Weights of a small mixture-of-experts language model, trained from scratch on English Wikipedia: 8 experts in each of 12 layers, 6154 steps.
Below are experts of layer 3 (counted from 0) of a mixture-of-experts language model. Rows are named router (the router's row for the expert), down (a neuron's output weights, with its number) and show model dimensions 0-191. Each number is 500 + 50 x the weight over its row's rms, rounded and kept within 0 to 999. Numbers have three digits each.
Before each expert's rows: "comes before" lists some tokens at least twice as common just after its tokens as in all text. This comes from a sample of Wikipedia text that the model never trained on. Tokens count by the router's weight.

# expert 1
comes before: " |", "\n", ",", ".", " and", ")"
router:427549513424598471471527477517552602528508450483538511592465475458525514448486518411517423486401551539586544476533535454531501563457530521478468467484422550522434473411490611427477522531473468487553572529494488450500486448514435424484563461504519469573501560465534399525443486492471394451498448484550515522441506532533440523589479511526550461529466487446506455504447514483470606429589444485597590532459472591496590500477530507501611457523443509461456414447564625496401389537538525426431516552489434470535465553517453491507534501583518562504504489551470484452535573536602501450
down25:532444480398456554518407484514452481508419513461438506505484515658481496462490585524529493550556478474437482470529500530459471524557508524465402494552451472448586451501493517583599518451487422481557514497488489377450425449541425586496471485489484449411456538549531570470465516470498584508476455422497551490410566625574515568512495522510390560479540546424475579488506537467533496517444555473482477525467494461526405573521376458541499508407411429552499509474510479547533586505567553431544459472460424499550630516568477544535558520550509496457581534541519493564519499491496543505
down26:551459469543518554532527622529392472502484465498589526545548492533531437561452495477472521510473517445521503426518636504566526578479561455530416455448408454500424500457466509479427560495579477523470451385478517571596516535468384408489476480570510509471487556424478459458522504531461476510522518531543508466487473518490523457505515445583391380443599385599480549490634518474499463485526492535411511505544510517544518421505449497510612515494520551482568524510513451522423491480466474492521558446554522558496527462536514442474497446488508588413517559516561458432580467468520599444
down27:566493479524460478536480442537415586478549627328465547440471509521508438527489514405501522402545518490463445539504473507397463520587542449642536435579455540516543409566404453570486479516406578426511468534538472518510555525458461490543575466528565618447529527457549477476481548455470460473513548508483541451517515487370495531424552456520522545456541452475468495535510582555490502557472535480486467542498445485450599545440533411477525525505586561467493545511543487507430466486514547516440470564516457461470472472605476566452462475588507532516510526454546490405485464471467576524
down28:511471451428486501447502542508600581531622589429559506576474564516530523393461418493421455505492507528490539469527539548475525487492533476466503514491490494493422467446532516360442491561552546482516521494487388440487451552517521514524503473429459516505508528569515491490429525512492573426448395411445473550476569544444459497455446547520559469526576601491480501393462517490514513533475447600532571488444424493547491480480578485530500480462586527512508518615669412550538513481460487548443486384531487498530577501592542539521457489477448475566440583475434572495482474516498493422
down29:515531494492568460539546472504527509480575538529506522416496588563451467460413555495484473470537456447511534553614503399481519358450529375510480575595434502584521486522504527452507463499582431413467560470520507558503452490455535509535537489599481409630475521516645461461435441485518509505520477481464437530557503600556470488480552545535512508567494452508511572478570498430458483501479469471433391502446516565552496552452475464543498495495467550452573464371436479525479466472485519427458512476481471583543450535422537504550411483572556493425533589575518499473529464438567498493
down30:423493547479437581473505415440650522506509429498516525490518405529469458476500563496478477527588470525524440530539555512418451527508498491444558481513435542517470442428516484550630511527473572508501476551462458547498527424470443438494498418572503519424619522482518534523560470500422429510450512525440530381518525445459388528499445500489527443530482465551555530567528372567528576507535518519552571459551436540452534546441517486417606454502493530442501470450446523553499496508480601448479609539442554506599464423474455503553528600494526486566505473535424503478575517540436509447
down31:493514519534482477513571537533545552546595439495522525443511552505462484415497406507554463478476461533440468516400462550385536580461563477554477540503515410578485521495515570540530512525577536452641509561546489393559432410515448501433537516453487488462442422459464493508451477506550462463529551497486528500439504542445608555468557509523461530441503485451487487501449489603430456525537467527467450402601447537479532554543470554540497409495530499535522523549445519438504545478510421415563421499535512550491451485510544522516456440493480521442549458565491539496364622596574385562
down32:517458551466576417541397342453552538439510561540458562478553483579539440595503377539403504536533463463483544549530603566524485556500560530527492516512516485475442399489534579477499478533536560516497521521447482481496499476515565458511440532471488532579587490539461461421456522543466456474430511561531517576509421550533493469503491496472428442395407534517541498481530517560473530457535604498436503497493493474480487480529490490577523516409533500454471498505582483498540537496525530533420477423616470512503500447468461538539512578466399524445618578396419465493546369472481483557
down33:500427534412430506450456496452556527599507512462487479483609487547553578418515518442413439490492479531438573538482596513525522459442514594532415523522539519622517466507553582547455394522539550458533389535471476451513546507440471467415494508442581486430570496558508553420588582489485440511526483518467660430555461486520489547476572488510451520450523499433488454443562538434559493560521473491445425435513553568446487476492520505481510426463473621474479484532497487566503534471466472488441573503519531448455427458515478593504478600510576491509498498425501448408508518583538512483
down34:590450503438581574596541486563496513464517526443507540436421479550461551455580543529538536421417524530560549594481482457439528493454481535508446542448517557550582514456459585550602503483522457627546493457466437497455521511464379484576501525579495406448557571455508523443559501467537452510506394531416529358543501442492459473537454523417520462530442457468536529476458537489399492573501538497501553524524497455498496576447598464431432500476514523466531424557514510519528407480463474457510411557505586481441532561493543473491452476613493468506448515576509548560514480483479428466
down35:418472528507547494562492543448416480452425482456556556438463516490428478538532503571543497495443425448466416521514575579494521507508467581483494573545442519547564567574482514540471539460451494516570471517520446467473443554435504507600400507518409585513441512478526501438553528474477563453462595553506503517478490483474618388495512494505480434541496504466484578501517542452463468456565526561601522465547496481518518496507552597440481496382497510540537528550485627473548553595481405490469601428515416424410512498473383440434520524452416512507499455485592477492505531564516420554
down36:525430435523544511550546586454520466568522565566541574454504458446543563537470506542455570616464520499536442429469439495570471448522424508452577452516464552501465444435559444470440405395503518450437483492483467395471434491511609537569458455492589492540524489433505450442507537546498524510546515467503649490547464452438457426562488490578493488534381499515499527494467487599564444466501569537433442612447479555579505365470488447620499429490503522471480561519459527520517528450511521492495508516536495592424552548542465529478584520522479491529480556425501432532514477495442495527
down37:429448476497469504482555517574457508502483534476549558446457565565385516455558503414459520610492438566465482453387470619454494452558514518499493559489412541489478483504460436492529505507574466492520546500531394494489611417560496504559507523510534478580484516616487549386478524516550530573502480632464467556480448470454505508536552447499475517514522449471502382448473438508449511457590467474445500542505521476491532492401508559489494465454520558517447472581438452497581470540436523598570530441522570485470413479440514445503496529492534437615453481527401491574588544582546509466
down38:494528556467503548464503478523413469494601503480562479484495550519543441516524573474496475560506463516556465493475509453518557484515486532553435454565605439447519538554474517485570529532458497507512503442447488480538608427548471495452464529489474507563522521462441365511506444488628487585442490522489465489424480521462409457429513441571574497440512593578517512486505492421582408504404558513472402454496450506483564493462428580426442514516471517486486461555506413560521600497485504501529519409538499499512571594469583419520485440591528549416507476547560515503573568331469459549
down39:496475620542500515437481517480483492518431595445481450478510470513369516575431460538397440509585535554471516482563490548516464533570434477485571502483554487532605569514509529522466431524489524498470515427424450493460495556554433469517537352461530518483451457541491557492428524570499471524533560508480500537484557539454458498477548480458485361547561498564581534461606551538445481516448449440503409591609565550569429426518524479505413580567542422442428521498447554613418508519499575549474501494475555434438477476499516473521404534510453459559496525483497532470512445514532516475
down40:529489499587618454527619490576631446456455518507521401475528423459484461549510568514576531467492496479414469554574442490580441435468528419451513567549517529456506368410528537469456531482533573448445484488428591477478522409526531454575565454528508534545565495476495499494520466452454492504518516541544568435406439474472512483545516487470559480504472402435540551484444422462497531465546611518584488454472515514488476556505588506526459577498437479495491493548505500482461616565497536538537581481363554546460475496429496457512497488529491493513593467454479561545482492488445491381
down41:437488422569596490552526489536527471537471422527509542477359518566526510446479518484452416520517456511575437433520551504473514545458517446475478526498464488415474521509529522495459489472548429488454451508498440545440602552475497485399523456578517461481455497506524538480488505522512578525535502547456597537563514530605526464563599492577482546445438493519350442493429488514486452551594458497477530572556514545462385589491537535484545468568547582566526532437432491438535469450549514505453495606479521433420522432536487504636480463556493474517390522508506489519515395432545411536
down42:517548558503528579478486413424551469528536592452545479436469558463553489508513504533508478480548499478439495517590473505564418538547578584483485442486569453516500529494433559506403495406561609503528513439572545583502478468469444470538461515399543420462438421511473472474409485516438474537535544501478477453529449487552525594548435466551611522529534499495416527417376464560481550390525509512508523499483544511561503389496532527492491575466563497538539463453466512503514421433513559612627558473588514511506463484425479596472501479463458520542428561474525417471461528427525451464
down43:454603437530483457505413551446489504528410423417481458420524536543542398539514383532466446506493464463524538460500556466568491495499474514490528523491559519553484459491490513628579547558580418508469532448532538513507539579479494487458454427509479553481444472442454528480556466452490543590505492513401548571425537464561523418565540562448502465554453460538489495555463567473410553470495467621477541611609516547480535527509612427476447470485447498473521451399465495599491498564492521479477567471440576448427492450529524514537522449535480517467548613499419497453539512502429459580
down44:552538512420504597583447511462501498514591468517421487518441541530519468565467471471457555455427524481396501426393493474496468419537425529464575445482567537520481439587571569475500547544504515506529606481488521521512410464569504502425505525431425494516522582557543507525439509512613531506495486403406464442439418530506462493514480513476602423503520480454495458558466451528548509477473579422548489505536608492469550597525539554479494532529554540445527507425426494442515530518435503475557466451553429592528472538418417414450580462529416539425577580501513531543538462536487531540
down45:580445577465447449520418452530471426502484459515451509512519602506455432509502451512409506519491540436533521451555507516538470411516538504487546525435530508527546531486500511549440570503471505533343513510508472461508522433569491544505456453493484415542492497438496454500574474565602540451544534530541468505518502528398494385502510563465500534529488518553493435492540444553462436493536496493486409492512551455385468468571590498534560485528439406534405420533441518556470467587497472552452614452520510547520604484430562533478653576481577554558515530526580494406446464451501584463
down46:559542524510542527521458495496560528489438461464468448502579589538626478524455500515442506446563426510467535552443509481550494448494586416517527473500510541463661462480504485560585515425473460414473418546427482439482401575524610533586485517554459496495438560476465459518453444462465559472536505555431480508532531599487460501486480479554507517514467455462544430479565437536476546519493550520545433492438549440453546465506501503509483411515482577490571363500487559522471426553465435568441551587505626488465546598411427502573404439550511482523498502450524535460549426485490518493
down47:508562455573452452586364538492477431492599555547597525536542596493372496546485469457484522471480515513491595484456437494528549493445527564552556516493470445389481461507564505504549490446539566543538572498465512440540548503531509439507473500533467521539517395457440483548516426516452595433478577463453488562547464519485487471476447598510462497567534510546512443585492519408441453558547515482516529523529465506527541435487457571599548468413561418522533397520493500495570520540443450569423494565466477513426426592472491468412502522412402478517527489423560458472439563529469543494

# expert 7
comes before: " of", ",", " in", ":", "ed", " and"
router:513562399534563416562512466554559525533552576575555547498458488446411513428482579463558496487522583503554463544512377463441538505458499526472444499510370516535464469428520494502583488513570482533552530521432504531451590471486538419481435424575526436426544490472503544535390410562441477501575501467603511500473519427532478632519492448433568489459507430501539413558458440522441488486533509557553468597440491506528512495551513457518450435539542518509479467501505619422537465512513590510485465551488635473516482494512497422563462475509470566543466433506509435521578571486505514469
down25:509483535490477442590545500518505569436471444512554446525545494538435495511401548450571425414373484487532503451519498499505464488518518499498429478569537518439513583552452453524638669566499522514500524467544566543554450504448526443478550518633462553540510421482520503468595516418521442477440486478458460449571554487519407481496510521487512481467523555568595388553483514519503471487587494488560486454543460435496452527422509400502514536558463441526446488460543482464548547534418471464545486512513474552501526473413536419420463447583521528494457500559515642443534497415482501566
down26:455546577518577525514508515525531446568482550450501607457447576547508470480531547491424577515545516469468468578427505451476549521529418467527453552584545440455488524438449405521627495500449553518475450572500481470623474519483529449487458496519535516405443405494436514507480544466532558454606463506515470376426489533408550477434614479579485527527413471435446507490487447504465473534559493563471602491534448484497439583484470501460469498459496463488599553573464493521453473447490436414598575571491631455477488509499418488486482522462540559555552525487560466461475484481565524455
down27:561563531536544522543558511456577527484516439500489504445550455507505508456604499598518509446553500452588476481447439454440618488556571450576545500523361499627566593443496567516485526472446545469594500413478453499494467514472507465551479573524454484478515486594530412484416538511501364534484412508474605475443619488485439475535490461497478529479408540476524470383443461500487469473528572498485511516495501440445445443538553404530443541516518445529552458520418457494537472451484473577486520579545533495550450515487484489487593421548473508545505555505454471584534497393470529476
down28:457421485486488526514551427449482558479567569581518518447543560517381516564459426510414559560472452601364415524582511494455508526420436525511522456462514553497380483401450498517472471465475534452530518390458469428489483512546496462538560447534435551451524561446570527487589563507552535535500607469464540497452497450518477508513541599535499472549508532409471536434448506529551553519494549480458553516479485544512574399544571434507475463550474471513499525387465446543470531481546547612443558459445570490498548497495522557514439494502560543471588517508501404541513394509456489575
down29:455475398538594505463483464467561464484494507503508526442629445500609624541431510485534534558493547410486516576550464531558488506437447573523535575493509504475469491576553401488524506505460547513510520396507558477496479572490504478512472558453518461374488471472486563556504523416541558472510528504416444560548524487438544500427467431490496430351403583419465446574465500500506470473534478517550535520585535521508542465512474514526404492556506523522533460409477490484456602502431545487561521538460491560529551593470420501643529491422511530455474416530434470550463478481554454480
down30:519544519490546516467507382584418476486536472506496506402536445456542597549506564441506538528640542538473474568516471441473560481449488515506535496476601436441457520522485498565487515524517486502547533496419510475458520598438404495467500534504600514500476476514574510427431469412458499401454537554513447452497485489433467479578585530596510525460537418445561434499386500503452518570446600448472452512527414521497480486544526504485507593557480459449469558538486479540543514378450513542450417498449486548556576538508418484357505438549539500546579514514501502536513472574504610501
down31:541476421476495470544485478608561479427436421554495539443505416570446467546500476580454430457502428478513487545559493545523576515517535540509497515478542439413463510546541430538485476574465568516569459501528586493475462569592513378441466526520414474457462525505529466496439517531527467528447476474459583538584527518542576505514428557489472521424431433544484504439568511378555539498488613513526423473497493602535433426462520493628574498486539468496456429532491464465574465511446462472440445623522478537457610512552435539573526540434557573476499496420556532466450464483474501486
down32:473481469586579419544578476532484468555514460539542507450491461486495514442410569467523557398486521519396572557518389540544565463477496545597486528464555536431490503525480510449452516532608518489469427482407649460500483480523497512501508425479502463501514493483463477512421440511473511576510490488532499425500500470527438484535524490446496430414454531461490499458578453533559527533417582570375450445545477545520510484505519477390590612526521612508525495440525530450497487478482428534553513502549431602574576576506574439579499468551420501480469462497494614500550435425497499472
down33:464443475509490485546487575399530483508481509421492551449462504439442486473523449432425594514504445512518531475611538507458434411581414594498475530517587540529444475522526562502421507439485592561557566534502405541531576518492470537527455512477429511451397454439591552551561455529458471467502445519538579505537468526513502471575478516513490486556485459490526550540523547468614577365474469469454467473496515483473524435524479527507555540533493480510551498445480619562554548472401458518543604431528392493519507458378502511511498515420527553514512486436615513483478492405557549421
down34:508517503491533560423607581497451478450467599523429496520562599523492519533458651459425546537532516421480508547456482502572529494512467522472478483473445611524498580587497512465452418450445478496560469484587484493516542482563518483462503468474513598481459539548530490481481508414473509491473480457548577363485424597445562548515457565443529551510468582427431468579525517477427550509503536589492484554524492463451534575571394432433461554605524459489564439472456499550480505516545582591465502504417459545492484464429523448435478495494576402443494484469459403487466475489468503495
down35:528520452360497508500579509601607473475524547501564409487486591492495437470449535426519423421447495497516492522497574551627486472508439456487443483575582531553426561511485449501364528470475526590431425515504424518517473444491496514531441526445488566523521480495536465558544539397502569595532506606445456532450572512455458501476520496521439488522525442499526501466438499478488561452429462449399503496423554524499542603530474517491548423421501399539489471514526445452455505464514518434459449465559559556556477579509534481525538472528536498545425520471587618563480563506556528513
down36:524485516492446399524437492479502456599503455540569451523490512465439466492585543460534429409567531449536420441462518558523550574519491384497476435449599593639617536418454472592470505452419490454448504495482469386488475548480510425469515497511476503539591505469443479511541497486471560451534522468449489512390514517547669579425628515472505590540539501522538502536494440508505481416480493483546535540510494576496480485406441494531535488485508494545533502514494518459436512431492585451427499448498541533460471450517520436504517520441535607472486553462562458522483560582540505542
down37:585571420504494505450474457405509551598497594554530502420553474522473492547537474483547416529540476559488473475598459515441566492500554512561413573506568476515497537504473412438490492490457553516535589569462512432575540520473552527551409456509476503548494528554487467563497410496528432509572463523504533435498558518548493510418441510474609475458422485503475537450614415476528421459411600405495514428457407450468443576418443517499533489473447564455425491540437506494544485503468422532568512530521512541475540531509557555426487505501546539333535530442504467552469523543551485559
down38:536505467552529388452549539478423453585498504531606474523576604592434445556469514528444476458551462467532436508456488483515544495588539458578528521532501469533529550415503481508548512422529599569455461473462427441629539633457453525425471611503576525434480511543426511514500497499477540521560516526490575519472447518482543543406521465520487557432529467418553552509436492480415383535522574546516488481447535488474486584504515575507555509458540587464445582514553407467484540440570435465444462485541497461410438540506436499475481506450417486466443572454494501474455449450511537503
down39:492545558513493517416536471590470528446456490397502483499477518489434495557468567491494481571541455537445525433462574502583411467436565477438420543573509531511446465529499499495443443605438601411515439526560351440511451428526550496583500586479500508469474585526494586496487540547501539511563497569597526483505519411590500532493420375541513457427532412464516487576431464529540550525499548410463488488463459438516516562536543451526523491447480423551521465439502502504485541504459483470512520547548408550576493488490437524550502454602475415534524438521497596437521475497589533549
down40:496553516469442495403538443487501489598481524558483538436545564558511500564586525497458499624567495422449451519532460411479520493438441512472515538537426511418459499412422491475524611541463487416511473475425459534485464435510461591513472536437456515549562517484575559497487519493598457498525459410492536475468493452506450460552457426582567530494456509519543523432478454491431389573650535489580516531518450509445471521470516534520438510486477506439475489585478516459491593585473507591415436529544399595466436491535526452537529601430541448572576480514511506520535506496562455545
down41:548467397504594515524528510504523524626478494488565586490538542509501606504482558463565446504476494469551489520451534538500447441462481451534501491485471570452503614491502417518551545520511548512514535399497351444519576473419441563484499516481528462440444506498557438550476443418455465530496504575406488457492576586508547576484542440519466550478474417488578570478497467487561517455455495482530424456470507560554446545451452545434461482510505436542528645478466548520489430509554473486544495475526545510419397442461460571437525428532403542509473595468540617525450455574467557468
down42:598476426544528614480560543457395569478453477458477485495449564505497575452416551517469526593490517541443585517540574557504464472437458519444438542508491511519482447530524479436402448487563468495445497384529431483467513505461542612508518460452475531509531551560513486428472548427503544565473525443516485536477377403497494505533558496508445448597510496545415527405521557488480537515469487497541561553541572495577457550471482481534487529444553525494500495449321506418536554482398510548550432468584498536414510532473494541484515558430476536508428442535583534445574521543507540568
down43:497516493414536518475574463542546498495451549514488462445510476440460440523532509490377538543431447487619452473420480552468431451502538510536522574583467514426528527468437505537486573525482481644575524372427467550491556514538473395541514569502511516461574437503427428486515479565525518490471564464446505490557479504534501448477551544496551462501600502489528471458401534517460495567544547470596428500512466586594495358468546461519547497511532444552436477541504531454391487578512404447512413546510520588491497550531510526524510452510496449601576437511486557461443487470554529416
down44:482503507633512488516535505512489521553468402446556520449538500471499510467441477491464487406518548449562543531479525546486486509449481422521494445427458406491486439548504518342500452454531343510474555554454468523474549444629502492480539537507529416506448530496485465480548492493521546579509452465535488504451528553538447492501427531515477531458405605468522396477481613494517447547509488514563467590537400543623538462563521465564465438435413483533494519471475537499461556540508568442525597493560487553567475541495457410525574523531508444504479529631557582553402500496500486497
down45:565430497449546469531453568549435439526473476512462528514537646408488470470558552547497512578462502525493600442479448559456462480466534498456566466502444510467577454479438476509469485520506523432570484499505480530556443491523443527563394529519438535480431441544427510490471539485538509514583483535543506486422441526477563440510469550504429484593534545473475525509572574486562435416497540367498535499484497422519512492512637511470527408473569441471510558564408527469485459452520510555393588436564491507584447424563496524456427426468492487599557500512506484468562611514480489612
down46:478391539485424495456540492484556480530434518513484504469503510479527533542443570521502498441551618483565354510563494557580460422496586520555495494544493482548564558497478464470522494584538490495416512523530443468572476502500491510482482490502376412458526532469430466521508527560526478510551459453385570526524497593503439481566532499547514490677448436507497582468507563420422554512492504386467514505502476471489572468486550443574448582491538472486505667542458414514417477412473423443400507511549505448481516491579426474513480513531482510544528508501506582415506476538501522513
down47:463441588483547491573493456502494471390504551533444565493495508520498437547508477554416493552499548512442524543498460471454488424571520546420524557493548405451468494432577498509561485537589528616479588511509527512537454521570552541439489456395511620494481471455485495465434498546506452467475602439514560503517463512450558503515497542417438475448406570524531435412468444544525476524498544492471528374479463448505376466438535492474540481551479440485547497594477509500528524493508573459464542569521500668527501479506501578520536450530555559480452436562537480510402411403544508579

# expert 4
comes before: "\n", "|", " 1", " 0", " 2", " 3"
router:483535477517495418512536463518565478471511542545502472472489507437435440485469506534457424485529520438474483511549525569566497525435513497550476533531501516459553437467453415463539497509496491496482495461406542543443560485535583477583402431556639471421572538499479457552371395432518591478540482525416483556485431480540517461620507560443569522484473543470585551606472588561501507634520511548481404486458555437512483485477533448593452461427514548503440544505583497397492528515448567492607545523487553510515512530510477404475456398484553504517491477533522495542469525494509633464
down34:588400416380568529478420470547605554420507508514593453511488588510395499441521553548480466485518478514571520487506523510465509462549516508497486443468471535510450541455430511508466441541391567585464523497517489485522567488484504573510461580541567558459483560470445560478395552512484522540500451574527493427523528452424368464488540576565530524520521495484528476478456559455555500491483441564595490505581475483446471521489449542392491514468566439460403542593459543514590477442463530566565506584489510460472496505555484436519474625411580490526480493519421478522469492502477436404
down35:649452470554468461580546606521550535457438558575517521499501498490438451455516613451478583450530501604558507528384460443545423578556516531426559587444421469533495480509515482573558518511492483528513472513527454485422528402383498476447510530445431548489498575538483431490509528519466410449487447498543496400519531480515436494531477487533548494458481579483635527515520564456538527513462500507480361407499524511504513449518536559561518476482499558480444427502404569491489538530536536421448484486468415460479578488548548440425537561514473558451527443589502581512511479482473464475
down36:471535530408497623439398472431418495500492478514498496525486461388453415529511436440514491543483447530463526499511569559451492471548468599487515544508519449533544493505565485540507428599537515507512541535435409456518498491520520521529475457445503466485510518494491526536505448478578513483446492556542328497533465590485615553423485502472527567408503569621536471481541494556537492557465493435534472559577498486446429425532490582466493413440525523493509509551514559577490457463512508560478440417514607524394506554532502467463466642509606466584522468495453484508407491517448464560
down37:528540455530628593457557577579556520568469463434568484537404603480435614539468506378448480419535609491471460540541444442518476580463553526535575496461485531501505394440523458509468498519545515487514556505530495491599528473508498530514481485500555487505518457542471541438491413480467499527543423443459487517523518574505481464401471457515534445443493447433555467524503418483484474467437489503535459507503532568553458534520533608479478566553569434476533525458419619538511483506520458570457496425489554438538555585471500466533508545540464340513456520482534417544484516438403485419
down38:388497576489428459472590445553537469507555460509494466488416554419516463492497457514512481451465558418447467531507472568520507556614537523546475572473525443495544527489452536527454485470535485500458522428566470465517533444471519519530564519438554556505552565483434486509576485433457466458438511480544561432442531453478538442386564477485439519586517482605540524625511537520478518465486516418492385492452440574598532439534388603440611443560528519488433597500490535509473562503400448472483555462513417522468551548501491530572389435528529473519457558443512506548496533513583535481
down39:503450451501495570525496502555559492577526501433552516522447541556472574430483428515502528504451381579551483542384480575502481541517541420494495517417598479510518494545472497455479525554588555457492495477545510536476445585442466496494470576523419569491431518443517550544472531508442446508529532492413522496507613425398486581538481528493521463442564431555549564477536376563462475417484425548489538407521531495601485367566538480460482424520562466416550596461491485390502568494445570445523458477488523491538576581422527497511511517447573544518455506491471524520523421481447508511
down40:482519427533563519527515446568443470538495411496491387511464502508470517504474486533540531533538418493459526463475480370559582462531427383485486461400512406518523522477559474477512446505539428534516425441517484602574464452583487468439511443506433517420484474461509522529586520495491462488484531535440493540465522510525517456472427514593544550474518507443472527408551475559529654595519527502456541422468473608548524464437496477464523471477526520480489512542445560530591539557467524561517475578587477505525588563427553506526608423491489495499569408619485486540462389467450529556
down41:451477592456471397567463458548568541490509499573453460527499525438473460538549549452548443496504451579466446566572526471517472506484507585577560474588456481509478486427472524563512474539466546581411529502399458559549398492615527436470534548489477513502553516503430461513456507653417496349480518541506473518468497532497499478514474500477543592413519560430470488514473489445386455457511573550585446541454461574509533432577533517522543501488511485536450557413413482469502483531439540464585460382477559454506431478531542517529567551492483503528527604455460530479465451486575457510
down42:451452472507556507539524481545522493453500397520554451369503536480530589506551481519541440524523542461460421505454489409487486475509575555423500416510370474434477497601561503574452528527479498588501608464457462445508511528577443560490472545544502488557537512483518409523482486491566386458450496479605515596529489503547494523594453571433459497480538522443486538455422546524489476511579497515486544547450457435501439452578491424605377446544544473525412571546531592515509521430558497552544501455506539481585552494497458559544482459537430469455550446513467558503499430399515456546
down43:433502481545584470433579562403576537389494485490510605430564391544441481459498592541439526500470364397464487545533452476470537538492569521501563491552561479494438512551489449488502547514596433397525526580536358525530429515572485523533516536414527515463564522512456467411524489471513435498495520417449505514560437523575472586513498486520507476455510539544494449420550503584494581454606511546502503533551491542536515513560476572520500537546478455560436564527537456459471423539501579460542503536470456486541426527455464475498492474457495458415446535499517417550484448557398476536
down44:472570477486531475535484421448559486487460434576531480596499446454535495547583472477555540538587539529469503468505465595467493537574528432443544490507506515501489446507624463495503471524461544586418559549448454491509438550543516463534532540480482452451499581444474453560608451590504518380562464484445481403450454572443466494506487496461455515470495526497480551510513478464584479440487429495482512471422524410427496469466566492447450495402441431534511517429458550518419542477449560612550593529521472450532496505429538589543546387573617543534536477564592486535501486394507550483
down45:546485495457503498514553523551447439495533501470486498547537518520467459585443453545563578485490434452491493435478481549512537493534459445523470486468502476458499502538542418474431454534566427441473473476446458481508513524415615458422450509446550501504492501519537536504425532403579499491420446512561505612467484535475533468451581522461538567565474534443427500449527529541457631576450467426487589513525520560481485479443475530464479549481457499459571609591450482481441591445516459479577443335385520555450435496468546544637443549509446538530496575482511578567530495560554583511
down46:430510488591516490485510559510482515514514522446538481478428474458422432549461523422528417496446500507526524453373511442460454489492517438535477561454489512548439447500531454526572435615510486514543453542537429495482528523510425540484576417447485489504426471554632472500446554445491556416605617450602557487556480482529460539464539516445559495517508481431499489557452503466490408520556483478537449446482480505546568489538517496520554467628475518456512560511504506490485503525436553515430439479419503456518539520545551534466493576517543502470514528552425691368573493610455462546
down47:525544501465489478532494523506530527471513527614478536433542514562529560502536418472560411535400499548517473474433502579396463467507474471527496521492511419506490505581504466461586596514447440531477547605503515518584497440556605549531510490449483376499591466518544437464516425579419562502380451485518564487475434523488427506548520531364589485576483486445491543560484490512472548544474543500488573576379520452513486395516571470499483483551560461487522522511526448584517448522491451475451511436484543552461433491399554557465547480391532448553490534506424494506599460501481438483
down48:451478475494561474482394449435522574512472497480412511401500591464499455434450477450418534498481516489444405429441478497541512507487561381558551493480553449527479537450533596551542534558538490503478538471498444504461476566543521460504477508395477518499525508493600488575497471438413481497505520430434574601461549458586482435434492527485389518419553559553496470506515534467519492535506480507413539577436538591541450505525503453632521489507510456555458572468513505565587583594524500423502528550456602537524416496451589504506510481508453532605554538445474422568476424490562503512
down49:447603458481487476500451602504606556477563548476519503546561496420445532532503460479540462420440516511522500429431513504481400496498411540523502458531487455486497485548382474554408527550491446409455491527532455505601515514437610580518561555500542585513483516470497445503542476537577484443537503508448432500521557569457556410518457453536443556571513461538480438469537467486492486549572516452394469443531522530486467499474538492428429518613420561607557480587514544555506471571421448461492470475549420456556466562562523519421498564460492444428488531559462540561402534449535563472
down50:458516471589547505510480503475523501367430458443572515473473402523596422527616544570532526584488489496526462416520494466435499350526475487469438540508508489497494410635466562468495524506443510501521555511546505486421514554525431498549462608532541504549480439466574492532483491541440563474510493491536461477476579485478459505531472524513653494501484639526542474466469535466421484445478367491492510523533449436596453472483489529500473588445543452485507541421547461473501483548536507558447511549533540509492434510555387471480490540466560502544463402472441481520532478510634570484
down51:429543450502419599569562452529579465354448486467541417539485553452487519456520572550578488615552487504512500553517531432549523538428530488503459426505518542480455499415587558516463587530464534429470509577568429482417543501503507533500566520559493441476515428415514552521517548470561506502490512519476540340498524462542463548479448547472528534561450564541475479527461375528537519521529529433447501418488502435554547494529564505405547424521481501464564480518558550488400550510455442503416568455517486434441580432545522543544524493405455490479490511462559600433466487502483542458
down52:463502564510496545498555504527468385477473516512488512459426524468517533444533520529449460509451537524487492604563489561567512434460529448548473486496493538514516566457429520555519531479523526477519563510593480499438562413544550461446522486508533400543504543510475604444564417462447480531486578513481474484466517471473486490585505498468624542441492475663425499477425457509482518535512506573425467471462494507473485505563458429557458609448482522447580545375519546455404447529582525368513532479545441521542425559574443524491468518532612410542372577542516519424499502501435465495
down53:493540410476460525521523504512478457497542507510485523659513445444496440469454491415539529571607460590527544606419567555531499486506442450483439531435402498522476582425554454477387564553535478512484523498486520478554457425499505522458410508444528536439475582371517472511454561448534503531455587487508600476467528527503452455502476515384617520495541480535488482445462462540483566553475439422549486682443471483465500533457569439453490489587409509477466519493545473455515559554528438512448540481534541566494512519471536525465540482523542518540440487508486395553496480507512543588
down54:451484487481517485480495471532480394504549495453464464445516516560451439421455470497499488517496545393514523488474585453491477528489510394582447483443567515626436515517563490374518554610533560485515445513513433506503507493504482499437611504554535499466463550509539426496467499474497540470514495531525483472506478571484468557507449506473562353490606566465458489559590517407579457518469531633513504492471622417507461557443453501566387546474482499447546538574444448479429468561533414551521479429476512554448569538495537441492477560489473534539573491530508649530527472537442471530
down55:450437403557416559408507477485480486515480570537538594492467429466456433495381485538535520502485539566594433465505423531484548474504446511527556432503458519449474550466480515485469516479446532506510542444481467405549518475397535498545397514518491566491529515574490539615517419554501524554499601455449462441506452466463537414521489493415411586461556539527498514483454513537519518413542515482441478502537466464497472453506652589486572533541461507557442562439480454523530392571507601525571477433532550479550582553582478486493509514403590502468595457447467515502506500540512512581
down56:504549451509604471540465474513490516498517468507467478470459459523522515588555506511449490408463535500417583477420577536531467561447569491587568509535518584501452497604489508470601519497473531540549472499475601463486509389532490396456580519606455497518481578399495498488457403449463435464503558486561543524474406502532550565477547515542521536510406592536533508483504492403510496534571487626551595484431446498473432441403406452533431549425491499488491469502450537529449415540447588475519452534494508422541502481488475495509408536416445521582498459465518595539493542515470529461